{"n_experts": 48, "d_shared_expert": 0, "activation": "squared_relu", "moe_layers": [1, 3, 5, 7], "router_score": "softmax", "normalize_top_k": true, "routed_scale": 1.0, "init_std_router": 0.0138, "norm_eps": 1e-06, "tie_embeddings": false, "optimizer": "muon_variant", "train_tokens": 446900000, "steps": 6820}
Below are experts of layer 3 (counted from 0) of a mixture-of-experts language model. Rows are named router (the router's row for the expert), up (a neuron's input weights, with its number) and show model dimensions 0-223. Each number is 500 + 40 x the weight over its row's rms, rounded and kept within 0 to 999. Numbers have three digits each.
After each expert's rows: "mostly gets" lists some tokens that are sent to it at least half of the time. This comes from a sample of Wikipedia text that the model never trained on.

# expert 22
router:530489570512556558514519499513505467507428468485486480501499558510548494470460512521526554431487528422592490545506522475474475455557597503520496543492432520465583535569475477512490514504457497480469516558473493516493513521494413479489497508477558548469503552493534468522464523436434478487576470478538600499478530530564440546548584531505428562488594473505478505538444508477527450485528528413452513484522470482529494502563455536525440457469604528448455505478492519449487549498502465473467526486501475461563453528512449498533549525544495519572528481512505500500516571394480544460479526483477453474459437476492502527601572548520489499504525456522485486559529453478462574467555
up5:445454522466474515515612521518562479478466542437470509509510540551498514538509516498473464525555464551476487456462586432514459506508451462549523528478484491535520513467590556513570512494573526539515521506486533593510435467451505476464493527483514507491458546458465470536525440453545497511503487447529504514533498494450470438508552531427385515536484448464448538590489489515433529454525496530509528486490527520465548508472496446462392497552482573471466527487465478533468426553477495537484425466545460522492502447593468526472465482514502542531581411496549489538499513540540481549486484552505548555474457451507460428435468513521531540425511416527509537534507469545531543503468
up6:554550526508533498478526502425447553452523485491538481537487569559456524561520523500500481488454492457456494565540590499526503481504523513463602542534486505490452487515511527488542436506471494507482529507475504525466503526439485548528595498537484468464499583488495472518492539509510536569537460462547605493447427512497497501531563502475481530487470434509537546561474468453431472485404517485472501434541470470472498465419462444515427444534512493521355577470551438467537455484483520492541522521464454477448515497567555482515528514473489499492398480438441501512476500483440469493509461500488545486519476564502498463554513483439430552474505523583552514520555542499558507521556
up7:494377504534541560471554531522485545566481448516554478536487538530447495490556457487414550453449530549484569474520431491470470454486476498495452538448594490496459512502511508484520487448534529523454536442550482562524470447482476413531509519530503557540560537499484407478568432473549472476508553475485462400475529548466450516514505525564464455428528524427517489435453465397433517566498515496418505522473460491510461464579493514524445526510433568506483522501483540526466505486523494514443502509473492529583473505515479490526547531520531460584554509480436494505516540495521494509487441468482500516551496495500429528545550544521537503493532510508487422568550498523490546544511
up8:529487470469529510505508447477446428461530479494539450521499470438454534519510547517509502453504478419464444471487506456531451491423553481491451495474486517466494574466500458580431531551492472524423505477565531484503423468571489455539463482487426498522518467524525495469574497525471490507503470557514474484522462518427451477510539509507467554481558512503514620520515459521477499570537491535478469551516544431516453526490579577537515482548571484555510459499549476455502527585492487482529535509527457564462533521500466470387497551513451486446487450492516533545493511514454554493477524515545535511461408520434499507476572507490506550475559594498520498578546506517526441392554
up9:471449508494510559524536491580507506454469527409493545498530421526428581482514531506512489452529457490444543586514493563500439371465569469513508525563423513459603432503474522469511476482481555468449513563546485512428479520518501545508483475473550517522499527448530493468449515545441522531571554464487445426509552547488478525500498451449503475451502500466541462531443514469544507493551470460490497507509500511491451433484532519515522474498478516464482540503488449508552575462522477514427557546507431552609516517540448550449449504580476520537468460546543545462530509418504463503499493483465499529589518470491511489534502469513438454511494562453509570454481487507521536504539
up10:536432605509477544508538516464442462517478493451477446465476556476512492390531536496433527509409533514553503462537517455512529504432530488512567546486533586446530527515490618514536493484498522404457501519536479544448523446527458501541478512472506440519518485460525432519519500439551516510524581494511539481552495522545448507442480546470546484542506550472532455524477517480483546513540442510493494508478506574530466480517488552514501474475511551446429543560525477503461446454443488521558499500496444524515488432504472564563484522466560560485537457428494460491504509525548549496475543602471464419505502463510530532493417479471490502524478472515594472425487523424528499439486
mostly gets: "political ", "military ", "social ", "professional ", "national ", "public "

# expert 47
router:487530544563482552529514498534488507429490490576459507487465467496641517537454474533461547516477502504528573483520518500565522456487541511491477536514468465489537516498476517527663531467509579515512462537454486508501495525504476487484486528497517490552497555462465462453531506465512512536501444573511486510522540542527447502585527495486413508522524500497512501508386605449435481494524484490528490546494522481521470522515457475493412481456458536438470500394460440444540525497475487471494510521507425520567456506473447447492551513514457446538530563553515487495467475398449484473441534413498507516536465567495591423531512507541521496508475476441490527517537465549473481490532
up7:430411523433480538493468601449447527484483514486478492526494475456594470539415496553536487531596506468502524513441505494460490468531488447446511551482508463554439472463479461516512430479488516533560480465490528506498486486580498514481473450559529474518562502579509421500462563482564523528442494509510499538477515517521536476455526503496542502529503516437615492541475547502521515494555514468397485484509508450471539466530515450483492529541515495496457511435522496492550533472447472485495465495576436554469453541454521482531410525500515523536549601603513532587546532531476454510508486520467465409472439467507545527522521481442540474479467532454506434487508498549553464490546
up8:548471481514500530424513523528461471543475557502545489488425559413504459542487504554545544501467536542517435469511527433521583442516495533463491527492539539487499562428509471511517500533544468450469537503563447475497572465599487504536516455435489483496521554509557519498504497475501466587499524522531540518500543492525526501547489539455458470539571496533452501519593471488528466488549504505454547506466474478566385549461515429487490526477500469467519510496494486522491540437453532517506472504475468481558536372460463531544532551569465453513481531413529519453500500442429526520501552519534525471549537509464409487547517446451426567458476472529444439492539493423474511465488
up9:478581405464550509513487528466511560486475494473519514483423503479505442470464505462486435423471501456469457529482528550548483488497507439502504534521548437494447546523505453486513519506466473574588560570407517497497485547571540464540559532460503551505512539546573488461525423574540460561513401484584466524476482540530489469516492483477466522556536518425571511484449490438516466444501503518459452478504519448519493472509548519449490492548495511456516550462480490511537551458474463561494599506538505506459475545417541561559442505547433433499511507504502556549530464508450514512460533467456472554479499428470556568494506535466528483525548567487454459493445485480475503545510
up10:508539461515494547510557512542534488387484499505545539433512475508469525507484482488504540518517490462538503527503494472415443483517438440488495529480425453471507448486455494477491488484569441538504456499526475498434478502474432443408480523538534521599547460542487524442525495451499482440627500518523473536488503520496453467505517507514482460507543542469521514539507482524435553551502480495527440453506498436599503504526474539493488561634498528540501526501530508516543510474485477534424493519453575407487518519554476508422545449586517453487546528537552527535474476563564486564488477561587496479530536489461537406463507455455528453497435533511496475482505558531473469481505
up11:438521502417518526473448505480548488535486517540460456477458501491553508559466544458470491494538483569562551498494478522550481596501447476476507451490549486440435463568461474490555444481506539545478408545528506500516484530499497493502528487481520487480418495583447501500507603541451472495491485552505568533505492564556444549488500459464484549512442485477504431532519534449505474524496559455463537576533406516576422512508483494428561474448495542512451546514494473404510584518516495548502486478523455490487518454526481517548494496479548475541492483463547539431420405434443550548556551505519579572542501506485507507522479527498523524485504412506487514534495482450450505478492
up12:460492515531474418474524564495507549476490505526464460453438440512508502577403507538505444488490565510539497469472502580565539458477506452440537544487510481523456474511504474502478491513519543577515535462538387535488491517489518448542450544471480537519491465451439497563453534534481475504462507548430494438457471551484488528588520489458421458513583544519469474506576466493496538502546482535638526475435489423472490539501525480500507526487553503541542453563537509465495416507551492494505469427440449492521478476571514478488459527560508447506525527467554447467543485497420530468457492599545464474476491547558539492499493479483467560500522529494511442496525514536543532480572
mostly gets: "such ", "many ", "became ", "several ", "than ", "still "

# expert 7
router:453524520493485573564510545506452533486518468540500476522488526526524458522478518502475517507516486480510524527512550407544539510587485468564458543440488454479576538510429449473456578472600500446483518539504517452539477489510441505610473559475489495442520555475422493518504574542459480522538444480565499446543481495489518518519553570498472471487605535452506508483425508515476480393475461519530555509549481461489512495545499514508491491510564477499529412501507493492527538485478577518464513490469401443551404508505529479500488481502515545585536500541509477547428540485500552458490513440523542512565548458479506429521506598561547475567510522459505491540499539490458508466521
up6:481431397508451397484479422534480460511447538503511488527519503502492500492434493580557539463516496472491519529526504486520468460521540566431556438603515571463505525467472555459510529546401503459562452522560427555517440527543443448470465492513519476572493451530507525518455473503543515467497593494486463560495466503503517504482472511461475463544476465507550513527537525453486473510541486502538485499563603459503549549547508478480499550503471541517452646493456530523508509512472468490575554502486519547492493482527494543496494471508478495519534505524435511494546507532466475497545445477447415447461412543515542499526498415536461529479423454486476447495535544508526540476522
up7:381577589426549458442476524501515540554594517480471507507442416499532544573484466491523468519544475485513508500495505526431466500507466553585451522434476346455493471490470520534500519491579485487534426524550458473488470487485490600486536596473556442445509471438402504505485425473492509514483517429495522479503524470457542495485486450526548523510475483474521484534475526575448504494525481519443488496498503564518573518513498486535497504480518442532568507517507444500482479486495497545461460504478485512463549530537476465528437566505539476440483517467488560476520477507547494518480427546475507527551534484477536540479529512482518552580448571539521507543443519479463528507542
up8:499527494501442501484492523532507473538496505487529450493524461446519512483499518525505441499533518448637494505509512592519470440573546518471481540464408440439501500555493509600467488482471559432453569534520527543542461460565445570532554486481518503439468548512492458456489440507508534434469502439467430529423505496501533458530524509528559569476489457512456426507419464490558498539448482493530522477546547508484544554498487580523477500486588466483499490493445524464455456505490463457507598520516531454514462512531509514509500439412516550460525482488557498415558510484460481490449452522490405499537493510546508520565482507456530529598529506569518507518457497482466538508513
up9:575490469526443506470502494475538513421385482508473470474452518533467472440459502502497472498479474479506492495506471528499515538553475464514523512499440526545504506470506520507476527502568555460505512478551461498512436506539547492569492450431475507481471527524495466430522508515515498502577532430554581464594505529508474482517498494477517417494516476537500550440468491469428485460494551432562480456627403573433545457487537507481519480465598489495510479448471520521434551491502479501518543577477529471482494479495506489464424490490452581479536491568537506481537583546497514478472503546494519472518518477559432459530565510469413522564513408559485510533516497580518564475562
up10:469538562516556551539447522452490516527429509462480534509497517479504522489444530547543498417530452495581513419602506493511465529505488506510441487534491464473476502491511480552482451515452616507504487481536483503434524435567495535490524561460516510606529534490529525459464477566569471464478527546470483486558547492498447498484521453465540505439543547481444510527449533548591441521529534471479572494500462515445471426441498556515517434508549478494471481477476509485559493512478416480448517561529524476481451415475520500467500491479504520486535569535486456472444543453549499485516533509466421510533516505493497496508491530450440538622476438502468447526455563525597456488465
up11:523461515503525459475530440467532507504558483476529530495479495578522553477467437444524496547525466476518461545479544512539496549551538499575467387480533494546516469485533468464538498574438492514481448460500421464535523455506442491495582477456503516507365470462512424523524471536497478543484413474492478427526513482539452575460471569467483482553533449540493515465523518532494538547544504479442469512474484509539585500515505535438517552495532538433459451516534529513528488398461512536483488522503445606485468521494514575569500539564561554457430514521488504517445503498497464478522451427443540548521487491466476450493463481531505574506480492445478516505562525543487591493523
mostly gets: "(", "and ", "& ", "but ", "[", "(\""

# expert 4
router:464529542513459516513509504476478429463473541552489476489432466497512487514460474523516540499522478494502498546493537482528478397547523411491465488383458510487499518510442460386538528464525459443553528546441492494528471516482489468583481517538448445447519533515390495496484551499502500503507466565535472513492469597500542554520535532491499455538485527456542516535393521459486512462537468476544542554567462454529482515496449498353451473511541542516483509506526478525517542491472475461460492473471465460510455441561526468513515487536470591517575593496488516556445561508508467433502549488519522479582452474517489451475502561568502527544494474422512537518510480473447503463486
up6:494619524486508431495546522489449514529505461500532462513456468505453457502508547521490492461450495428406443534541533538581511507527539557515513545504479442583442531500580502454450481450558523498453515433560504505455482494457539507413496446561524478502477509490561480494461521509502472431416583506538464473518457448507506463448567470525523469530496449536488454521543535501502434508523480521430481555563465534514477469531593490471485505448519547500550481503575463468508507437541507455520529525477537446556510563476466563502466499521443506445493555513434490536537538485510486438492473444511471511515527560579505568492494451521438607443557475508518525528485490532530505455447
up7:451544495454499472487430423577515454528482470428482496468495503480508532466460467537532547522547456470513516509452538485428463464534464447492532514452498577523526523565496527507526494488511500481501508454463457451558469548440459525426577482524464485465503488451506549483495510461513517524517502507592432535499463530515495518554465477501507438442492413460474509463496454580570554418534530516513479518495548549513445528557551485567440434503471466473499492568503438582483555465509568483476507504579544531540505495496531529527489586514493505498509493540572528402530519538549454516532516545473501574509424536513509479521477448482503507473421551395488560444464524417502546518534
up8:477451485464508567532524485530471450560515468451516535476612531472491426441522472547495478540469485461519469520492466506424522566538463509471481505515535499416538491547561473510415577496460393510517483473453532497514437537475526551481483551499489558436485520469462492495497524479516514455478575435501462547518485524521447535526538513488453455471420450468548576537558520453486516585544459531454507514528503478467517513537485586466505517531444440452547560505468525538482562469522442441509489490507523535515440565567542516544473514516393530453522523436533528510514446525451505497475467533528527537551536460536516459431531488507530524523548478423500472461564454455505571447530
up9:460521487560517506481441568518517468457625537481512499487520508476496452571469459524473488543542447454539515528498558548592481539492505467463478468468523527523425471403441495420449519435552488446518496489421516551526478532441556472490383528499587468502486537583555468488493502547463551460456507467486499508513547551462536438521456554541508549546543514514457426564576528525527477539519465446473543542481476477453445494490521488460461557513532485482526517468454529515468519515471470478517509572529483561504505542525519483517516486520477427551441487451485478493439493579507486534496444542466484506468520536452523508445533526554451454538516503516463424548456558514512475424553
up10:491527495491450521571534485531485490438548510538493485525479458497470421494522547482484488489537415469500534461517508481499519471515551541514471531490474542495420525520509472485488435468470496555552586470523458550499517469518511486409433541495502482520574493436519494533504454507506466554517592554489544551567419513478519498484479535485496551530474511536512556442500431478481516532539440480406508422571549416459482516538496620485484482496591491489540445529608424560548496414487461462452472483440460491490446521498500467524527475480469522511548487566537564478522522522488489520520481485487472463494466481587482587478466478527529462537461573476422497558490494563489494498444
up11:515482532438426533545516507530502465550552476462542476500454541544515525549458484554507499476481506454560497563446455521540491483427439533496474475475463531482512543588554521475443471558518535514468431505501497504535479455481481478533420531420572499527481503464467441529426513539509512528559419553468511486518554478544518516471534481464522548479538479468511497497481524435557426484489510467494485398524443449518471420441491490485509460542519538516493464499429511518442620539539495521475522551490485490488533498460451568590464563522439483571453534494567559547472514435497492513519459534558482500499502485524470569522506593435489501552537523484445491515553461551460407495498
mostly gets: "', ", "\", ", "), ", "including ", "., ", ",\" "

# expert 27
router:491570524490525490516549523502475415513520523504527500539489509481525413522485492461555539525419487535495571514539541471472451479444528486540456544492446562589494513475489466485531499428520550489508510467424493456579425508555442467428407527462523469458462495461472475504458463506449560519537469459531443477469549452489496494463604540550480581577474459505517556474446498493485498456503489508460535507454509524568506435519497502496464447544575463514550528483450479433546513461479516486477496496428488482540508439506421450527519569551502507540474516485562573488459470467498499492412490533494503516556432509428518522449475486510517492560451504461521543505423532435519467530592
up7:499503542540519508486416535471418575449454491533502498598557446439544502586526536539545495501474506470513566477540532512501521537454484376507506491433495538480529456488505483554540534538528536538484490454460533435470506564548453402481491498480510485478474514441505496470528518569534486496528514473380496480515455454572441532476473478504512497487545525523544493443486478495518521499500510567467561523456541518467461475440558460483456494495463506431437445502546534569446434485482517525510533539536494578495531470577446507504488516439520506582483589479468483408509540446499477449511479506548474563525512497507448504482485498504539502502500480531505450518442554485569568548420
up8:503462490527522452560491495475486461433456424470500509503459500459488559500463478488510466570560536507463513531474454474467469526526519428524566514535528527537541504497468513487562467509496428478517579497565491472507530502426536472492472513452467480411491529457530484545498561533389509445481446459467474472472478551538514507551511513493490477458511532477486507537538487456483570461503527573528461566556556498506519525478593455473463537493550553580562485583518497503509439451413526537467405521515527530480465469594481509510487562499540512508397564503493534494596515440493488444520527572513514435534503497439491540510516490376498543562518485454483453442500513499482503515477
up9:516483503530443536487510544481427481513483474497428457535516537502478492543461509568440466502453506552571550439529517510496475504532461544494440489471581405534448485488495520501511476486501452471428469470526479442427517510521492484508488495557424497502502503484565477462475475532498520529519482494517470424520547455525500549503551499543496486505472466459458476533498473497506471462520533454522548514516569462561499481501534475463540485564439491570517558512553474515607477534407471615506545439466452524501502486409529499434508565489563463495517467576467522465490446570547598496496560494486425529509503441580496489509484509460521480466500513490613489525455475478550476511624
up10:489492505526568488530455515445500515485497499423500574546487466502506536548425495533527534516545478553486482475473452518519511429497506551487469546519502486523554528531492538423496524548546504543559456373485434445537474500461535485502525453500492492520472490497535443525491510481486504479518485447547530436469509505515488553499495515520519446563525460471518450403521457484517502478504543457523540472524487526514589559521497414511493503475502496496479542503388511578522503563517490554502430618483496513491461496548509468454442588447589472510562578439468490491558534490452515537480410527477495492386439475522505494537543473514578497512481540491446499509485521394436497527549
up11:538481495512480480466442489502493574479522488565496505523499524523434432520471474519514432550484535518518467441453506509480533454448450520473523562495543592531517452547494488510577418507491512439514507475527461492496547578449500514531481570516481531453497456504560477519454491538492453512507458507565463503511495422498430559477585496527559487567540484539600497516466541494475463552548532502523545559539524560393475523524594550520529525515497529505514411485521514536506550479429546525508460466473463440511507510500469491424466512559472525491457485578490574485523456420440481503512482383468552437478490465486500523479489422476541448486413491525559487500482467445526531523502
up12:520532491476507421508509510464483475452427534515505456436451499484423527489489519521480547439464550549461514493448451490558510490454555507519459597529491567546538475442525522508437507610493467571525541470507508535443533548509472479389539527539515493578606507515549481513526493515516495500499460588552490491479525506534544530561594462461473496497487546525468477529550483520422430445523471430506494471519512481460519509527456504525562561533416469425511534458460480468465518486494501494438490532511478513521566511504479467488517563502483472498582469447423479520512548430485485517449500523439447445576521575507579478478546483467494488482492554505462545468494486476535452455554
mostly gets: "ai", "ie", "ina", "io", "o", "cin"

# expert 18
router:482499510499559484518567561454562470431504473505534382498479587442507514462444532559561480436468386449516507501476537476475536495565551518496503515473517544536470577570493491462527511497494536460527465542501491504530448514537491529472469513545503488441493527507484482434478522500451542610503492448496566530508468481491501442485508540555521542452538522492571531560437479512491472510516511464525507580546483515494488580516493518373509418472485476467418461541499459448494537413448557500495486497497536479533544442550507501522573535527548526523599491549444467521496538416496470500503550462449473450529450538488468514513521513502475536505515517503551563506454456531478571497529
up0:528470474522521538474523515427479501411574471503458459436515532538511512544544544477565454538513452506501527527520479487457565519526508548591418540461553466527522506483455457530403495510494452471546482499457415496505496502483598540458518488569512566495483512509476509532494521464486458521475475500479415496458492500467468540426508436466509484459498534514545545580518522560472484452491427454504507517493505493524590471551540400544572527530477524481491557469468482458568507521432506477485463524570521602509513553520500477512536469532513477547474497458467552565510480410482461502396462511491509441544487535511534506447535451516500521498445506501510550422515466588440519467548
up1:541560560514486509491558532532455560494554534543452522559500505475525449474471619490489488463474451501464495483523531567450481578490507535464518428529400488451528554514503524448555531469551413549544516511473427520470511482466494493458549548470433520523444482482489526551523605448444524530527528432454535492489539452468466444525488518476465517455414520467484524537526542572499542478540503479475498466502581491452461500506537499471512452534472488563481505515462494496545501431484521551406499460428533547611559480529492614483505502478468462483494515471392496479422488481491514514494485542541492554448529505470473492531498484509472525483481501509523476475577430526465529485548
up2:522484475463469481479539493397516490482483536490504426536559509509503514496423537537540505396465541514561543487531566503502458546436504553525524558527476501532487515525512568511414548548536554511421506438496555511525524500416486469543413485423503525472459517504465469519513460489531544502461535461484496480501514468443554493491583403478485558491476501514486479516455516515495501502512508526567480464544489536547559545479449450495502558453444380457498502472600480560573567463535509510528511565522447441538581419575499444451485506496507508449529489538463516526515484526432493495479515532485504452511531475507447519492552542464489421483420515523504470503514553564502514441488
up3:607500536527545558458524480458520550464501556522471468504516526488506441478489434524535476521527442450504591523511539514448462525496523548515504408476484591526485499466423492594503479469477538531496467556444475429487443493496520514531490429506533461500559532489496487507526555507494518561507469544470498465519553447404464475501488476466511488463468553500525546492487528489573526591495529521492512569516464433441539552579482496498477471448503494552516540535391516472547424447372438568481476561515478482520546474562504531490469508552485435457520484469500498545511520535451478551544494514444552484556481492450453470511504436533503508542408503543518498438492468528490469524500
up4:544459507423549525527568547523517507555553429486539515485458482448539402473521431468494445451478478464493522487468476558457547512514485469473435554558521512530518511480556519476532453484485485508442473516504528432466506509488442531421546517506566447604447518545531522449478484451531459488487426521514571528468553544530467469478548558539521523426570496522469513486571483509505471445522488537433508507563479465458488515538464457486505572455534456406474437523407489528484558530491524525450493544426495456550534508459487522500475500513459512531461442506457542537491528453476545554463467549517504514568571553551496513453549486512455478538464444547498526505510542505494513463615
up5:555447495495517584574522503533471537535504506472429500581432617468440481535407498532534480568500490512457539449518466469471461480512466506434522491473469548498475597495513499531434577496426422435559532483538505517453479544503460516500504493538562494551535440489476430584460501500504494462515545475511494463472475527487509448477523484431456424506426494473538500553441507481539483495540518484536449519437460484529544472537544503554511433465547523445500480515448521525462468457506508429482527505496504532492497536467506494561453512506508529487564483402544481439585540462494521501514532511476494424477567469478493544476538576568597483527531499500531544484445497531508560489527
mostly gets: "l", "j", "r", "h", "p", "b"

# expert 31
router:516494561547500511509532561466513455473514552577392474539482555555499585545477513549459578427440476447532511542506463477517519462497485494528500538493513604517511539535418482492547550479521451473493469479484498469512498572572472478508501541500484546461504527480501483515513489451442498504474465498511595468470517524482534484491499433499501474498501509485476507548464613519486438545444595578475523486458412462553592509548474474487461530451490496552541485555506458553543495475481529497450507491485509522535418467517417468484506500515471535521493548483546519534483553479443446525539600505483459573564448492548548497458522459504565508538455451400517564511494536449506511516508
up2:474524487582546532442480536478476455461510509578487558483567491522448523499566496504540575522528464492496479526553577511483478444515515478457475471482510493511474533465551494480535476460542466473471383459523483472442472568486543501461502507565501457532518525508526466470481476536498435550494593514476521507460560526452484428561566567570487494488513550506478592539536482420457531462487473495526519537481461444540477426552460543421531512426525513462538488439484436477534520590503483552597544479516472499451502465455522516530493551495518475426426508537493468532481472558508438472523451436428519467517484492536549509546493491512513506460425539464586514539424516469494481473524
up3:481479512517535491455516492512483465486549439534544549483506583532496482457494525417497526457501476515551549585445528509475559520466479467495507528512483534420491528506505496448488470583480519548491546474578492452610467475519503478483477540454530450495484507519520493523511536499509533555526385479534481479502515446463543498432538566435470481466546513488483512471477496497500456499433469527480507530525453511543545530510457510453410469441561527486547573512512469511525575484504441407482485499541465559594532488494540461446525429493586536501486457539468430514516498623443469519470555527474485606538480533505528509498448500562501435520501524422511463459425484472509512432519
up4:516566472466468470495564484491479564438463438536505444443482517483513550490506460481480557532485431462522476487488458512545531418524496458544541522507529488479508510557518416574466522526518462482443483493488428504472460487556428456554539504442519431516509549467538474488599492434500525469452574525483526496433512506499503468563498507511568499402470497501489516483493606495482525490498540517483479519492459592489502439467580523438497535509485525543407524597429508549478478502532523522481492535484498534499499544490555523540549505589439544562498462451466516499541549453509474483439543516427512548453498500541458446490540444499474520478504491509587470529614433498485523472499
up5:495432501588428529453485479529449470450492490562495467548407518533509474441477477475516455516461442541471481480545507506557542491528414464518463531409520520501496585528500504507499454474490477473531516492465585471542491476500491549505488486504520498463517484475536455535540429442490488451460473446580466506493551539519514475420462519530485589504516572512484487528493546512510504585493552509571525456479465453555537453587474478509534456557470509471445428532466549467500473521468530558472512438470465519537508485555557552539479547536552522567467488495523473520500488518572394575598477530494528508487475465462520538487537420488505456506512443511455494525520466495606534451443
up6:437533490506454538505475535561442496465511500487476544486520483473529494517478492480497568521438446526555511497553519452564511527544507500545535505548533542512417508458549439502509522406513416494483501445508396453457562487543485535424444457438436434499502486549449527489475461534458469411527490517471600467528515452512533555515549476568524501499465514470507527529532527474512491503556544553407446426458581432465554517430447540466503540562533495536442506558528546474509501442539480519497486476513521457489493459476490549616575471555520426518491437515454501534509461535443530492497496521534505535510514522538547512522505506538494487513560469492503440455515411532538526514482
up7:440474535468535541529555450487496559477568445465493474494507479488385550522463443434458525451421563590464514605502479523520530496512463509391526614493553518428519467466512453462528489571520440557474525490544468485511526533483489436460507494518522461479550455515529513455543469448448457507534494521545509505531573559505521507492493473559543489552571483543554480510550578480521511447547574488526501499497480510540481464496569427538568474478496496504543495457534526521485539451444529486528519539448470444487510474479501458554561467537471510444505538508475531479497463485478471527487440452483467445502448501451582483481534444500537474505476447544542516504413514528458502559440
mostly gets: "it", "ell", "km", "two ", "id", "ut"

# expert 37
router:472483513511500553495501524490481489485447472465473424493473393475547477487455465446543488498477522455525541562514539479587511451571499458546481480530429519519544522530490498506517525498431450484553506497484438469528492510489471477583476526457443505469491527461463500527490624484475536501578421501444482486512525549505480532469516528456457531605515549474515541495454607450458505517562594481528493505509494487497522493502434464524526535474515469495485458482425469542511536463486486520528540433459510475511489512523467480457492527491456471540595524549554579499494575509490511485486600432459468517593509561503597505482558493461550553512454509543505538511546498494384497481546
up2:515544478499486514519510481530516509554530490516462488480482451493477515507470474488505528455502479479472544472500533448486499428434537473528470508469530459450481494493570476539562511521518477517534478409518541562473451504480435483506541551535530462557482452511477436510559557491565472469572490471430510506528446550445511528532471510527494461455506491543465516501502555538465475400438480552489555512501523543585569500497505493461479497488451492530554527505508511609582510515504474541468508558451538457537595516434485512441467552460477522509491451488368483531475530506561562488517563486438528566483461483496480540535500542422536549572430479558479399565451480423469511477428
up3:488470559473548471509514515504478463459462483522529405551503519507475521437442448456571477535551486546534509435464513491443526529455474461472530516514557501531450519433533572468473513509476543466436499461473477507503471476483461500405517493536434529506473510552509429452499507516503540562439476539480453523541514499467466480444484569546449466489517595476426491460531472503545510544531547508551460525412460426462484576592429448372462513533558506507481531465501514437564537503494503529470514552534564441530467484460525521507507473557537475516526522559526578444516460516498508536541544534496619483471466483580548500507522449488520478532457520485535536492542521474561498490482
up4:516499462519422523489524523492557467438425518485513488520531514487497491504511605470482494563528577464447458488533486533507459456525478425479570518512428585588534546540540479476483478556447535517521465476467467456500539498452550554502520538435534530492481476524536480434515545554475482462468493551498430537433495528485474489558424499462501511577523513584540510439484549481440526554527447471477574530526468495478498448517577457461489493531522486447485468523513515505508537452541483503493473496436446522443470501552433537565540549486495537499591507507467517440541530422482479428564459496452538516518483529547501514455448439535497490506402487475553500575447542474543545478437
up5:470573529512518475534522446541463505480527511571492503489465526570527388513580475461541468450444537491461463503544482572530551387531514488487489537484465469488499436467557522496563471484555495587463480545452496500510495435437430540585448490544475486533528490474459520476547526470573499519518524556502421482493531399457548490580456523486513512532515537476469495462458553453510465491553555395523485461537424548560518517524492515529481463453561558535492512451458506486488476439496467535397552472459481507497505457490498521465474470536482474503533476526499449496479620500471495461504478511480480488504542493531498480488569607454504498487586452543537496517505469521489497508531
up6:480432501527469483465510522445489582543458520500491435509522441503538518476532512483556558490556496515527480394483424433545515513454505484513465518519544554484493521505543490517506461476477400517566487465525481531480499510498528491418490447538526480554473457502515497488460483465540571523502500495527537493541440481455468503495542488469591509509504480536485461521569533459443575464531503516563512446473506471604457513551433524517485544503601490533524530479463452485531524454505543465534440438435528441427497560525473555510536525533499542468555618518433535436543515497429521493477422532504521453428532540531464437439541539511550463546489436566481462535480503489483540488446
up7:561478490508506494541435566517487468512529545486523604461508493532575448504531464585514474462610464484492501453410534533472408512502461518503498463542523546529384531569469496461579540505508532529477467532503493483581472518500576556497481443473500534508464480500463512493496518513472470406516488566490487522452516518519533491490506390484520499555515422444474455468497495498549450510497508422483533508553441547476531438470467507525536453538479474526535497521496534507511515492528471508507514455460488502514428524541522469406434430439428503579504513463557524505472492420421516544460513541461510481517518553478486516516587522529502586521533471469470480488463523498529550490579
mostly gets: "first ", "-", "new ", "second ", "/ ", "First "